python train.py --n_experts=128 --num_key_value_heads=1 --attn_scale=0.125 --parallel_block=false --init="normal" --decay_shape="sqrt"
Below are experts of layer 2 (counted from 0) of a mixture-of-experts language model. Rows are named router (the router's row for the expert), gate (a neuron's input weights, with its number), up (a neuron's input weights, with its number), down (a neuron's output weights, with its number) and show model dimensions 0-223. Each number is 500 + 40 x the weight over its row's rms, rounded and kept within 0 to 999. Numbers have three digits each.
Before each expert's rows: "gets" lists some tokens that make up at least twice as much of what it gets as of all text. This comes from a sample of Wikipedia text that the model never trained on. Tokens count by the router's weight.

# expert 82
gets: ":", " |", ";", "-", " information", " Location"
router:540493447510477508521559557490469465500503416476545487430557503480516549458496471475471490405463548496487485481435568447463499529533458570448508469510568506478437571553491578493472498470558489469538527503457471446512453461454445444468565447487443469575452495453478520413477507524453516537500556502476568496493502486532500566494435465484474525448419513486429483543515542461503518518563446473511520561494521587479520471434455479485536503582545573547524463505474495521521503511434567552523518537445447501502504589541439560469567497512487524527417483543526522528473494544474480514491525513527483443511462547572496525487569582556501520480522539504534496452445485539550489476515
gate0:534550528422556479563552485512481467531531505532500426456453605467437484518510496501466457491456540464502502451473482465522414520564480469465486517512482496478569571504493499457447472467434480456485485458520591469424491535523552495509512471567390553501519450465496549454569423481506522450504542549517527509494491594533494503489524496453510499500492492543451447519502504526491468479470513455540487568490471526487522528565469516562520492525412463474428533547495478506491498459499529468458507527532594520481498505492564558500608454484492479502484430419520494408504523517531537519442450502529518530473420449537449487527466498501525499506479549477542505527546491519566579519613
up0:425498535461519499534434462529561514508602554543535508549493531499492477449514551576428515536511524476474491498487490451493511505551457506528521473514496560491514467476508391498479508454515530415487478482544535519466469507485483433457447438409486484528464438556480535491553426513512503474509462464454544558475523544537488572491603458495432538419447490562547509553448577504463511519443545486439481483508467493481434510474505526529564527542500490486468546522506498491498520451492474530457525439580521536445482540523532446499478496510442503457525482438602476469540517510531520515512445439475517459447467517601531443499462520513552542557482544508552525499493531413492552477571
down0:442508478496483445458534516524498422537567471447565511471457534513547481534475565470546535506530439476463595437530523500459499556547404498560454437518508511515528522472461508556540542495528477468477487479449463544524507462456532526485512480515469544453559469453436537485517474478499531522468452440481503449496558494421414486480445517545575575449474429562464466463490497498506442486531435519513470426511486502471482564497487539487514541515499453463413504455450504536417449435491541496503558471504507507508442515475514517462419479510501530483513532534482518454510466548438505450532573431495512482536467496529459569493520445463553540476476494504396429431494559485463558447532

# expert 73
gets: ":", "-", "/", " -", " :", " –"
router:523524455517503506455445545473497530461482424546589397515524484559557509459466520515578532433453548518597471483423522454525509549474492570490526458522510537485512543553458545506484553542520482469527545540464445486462469503494461480522508515513496507554483519473515512462451528546497542558456553518443545518459552449445529480422498507456472419498441508442554468547546506458520422507531481543538494474541432566497535473441482457500506546572567554428516461462524417534534522554573471517505482610465541555492484492538526519504503523495488508484414520518517570486504460494463521507537551428510575465506548549504449548555536516533533500484550472514542500451520472460486471485531
gate0:540513456481520517509490502496442450408530554497552465545474529457489494468485530520419538437414539486500507450501610476532392507429512424533495460448483505509559511476422535472520432549563579492480453469507464470505540545493523507424523494470512493446442476606546521475531515554514462475508418500503525445420479541472451464523477500432528431626500519451505519497504495521476546562471458505485569514488527560506486498496509510528462542510498472469483566475448524516497473451506482506507506533538446477488472500538476444457550501440519488510531532473507478526531478448597510484518431548561483504552495498479564513449516450628474482496519466501521480472493494463501457528554
up0:509496508578491506482481439462481483545511490617456514612526502518475532499524465471448463501573428491571493540501473486503525520551550557505583478439469461493507388506541486552411554506524443506463494448545536480499465481533506443464494462489509525494553524449514475530467546509493539513517555503521440571562509524503539496476436527545477493493460513477545530557416485525449467516412525496474485506458447522493555469584524486505465523473374463534475421541552521475512520505495477547421563529506500467551520496471409492509534505483501498500570535481523427486495459520562533412536480523559433504487516488482514452482424564492503519512499561504465483512502543560469522481549
down0:510525511500528471486479471506472536491514468521462546438523478502468467424501445511498423468541466453444489516498500521581492571489483463488488515566496568485548452486418460462478491435431512518414528504447574526516520483457451495514440485471446481479499479527478455416484522437517515465414472512455459461543503536499567472512491503506477470396492501551493501514465497442526547539502573513483555528540542488461477510537498443552483527512567469471475543485461497531453454380529533469570562517480516464576527553446457543482508448497502568508497525465492440481484474553514495526506465537552479532525490430453508499550565449512491503427467472599463454597524520542434468578547

# expert 17
gets: "-", "|", " -", " Born", " •", " Phylum"
router:535501474522421555462494503473477469494476453471502409516466544495467457525457506544564499479479549497519502433525485453461517516461566500569532445545529492458517496466449538433514538431528500467559530477470517556496460511533462465511545373477509485583415537417505541500441498438478504560537464527521504506477541463492503542505398487479594517463398419494498532486535495504539417521460490511538488493461544465542486517489497541503513562547492527467512548515491443505454482496434514530474462538513494522523552487508503530461496522613509453532522525523544457530536533601522537495525480546420499487508482490449456474485575546442492528496505511463557548444560489575545534471565
gate0:480492513523479508442511544496433491509456501453529586558534542500527536475501537531520572457529536456523496513444491460430529469539452507463424528527475539474477502498552490494526509520577482538474499568487536538512525466489596470426498450478471474551496569509497446513448411489527460518456484529640520529524434497540443488506498448513493524599481545518491505434497482493544452479549484514558455491437505545479539510530491500434439455584482499517561513506555521464478409480506529501577505504493458474485413516484524500486423501475488475458463523576457540476472464513533463514535454421590611474506499466504516500463520511504461597478438496479487462483558494517516458517443
up0:484492470475492540496496459536480502515528476515555489520486515500466496487534428506471472536512530463499612445463476530524458476449514511572557454511422513482484532506556455480502474565517566514551487472486490505511501520527519478501470527437492593500520408494524587555495524489511437508590427426498494475470532543497509562512529482478486555433489551435577548528501552422539518455452494438458467558503541458516463449559468543471580503515467498578459490492508558479554483556503467453436471482511518451456567457478489456528528584557565510433547467475462496560554525529431533515506470480450467486541534580564483459475541518551451469530468472572533467513464472520564472541509
down0:511478498466614506451440524446507580480477525490450483531529552494466468474498458510450488563487526502447495473519499479503457501473472537488551486491457591521537507453489417463446487484505522532466537419519525516521491524510558578527524444496488521482459383486523519513532481514496537513548469519569505467483481550484511509528408521510500495445508564545563536482507573429508490428463465494485535553442485503508504525623487452501556446534488505510441507504594529535459518506459463474474482497487534488490516461497425542533454451567484457412532436505524528546440494594506549529482517496528544480490540536441389468489447542467463505445509538523486535474463499481533535610509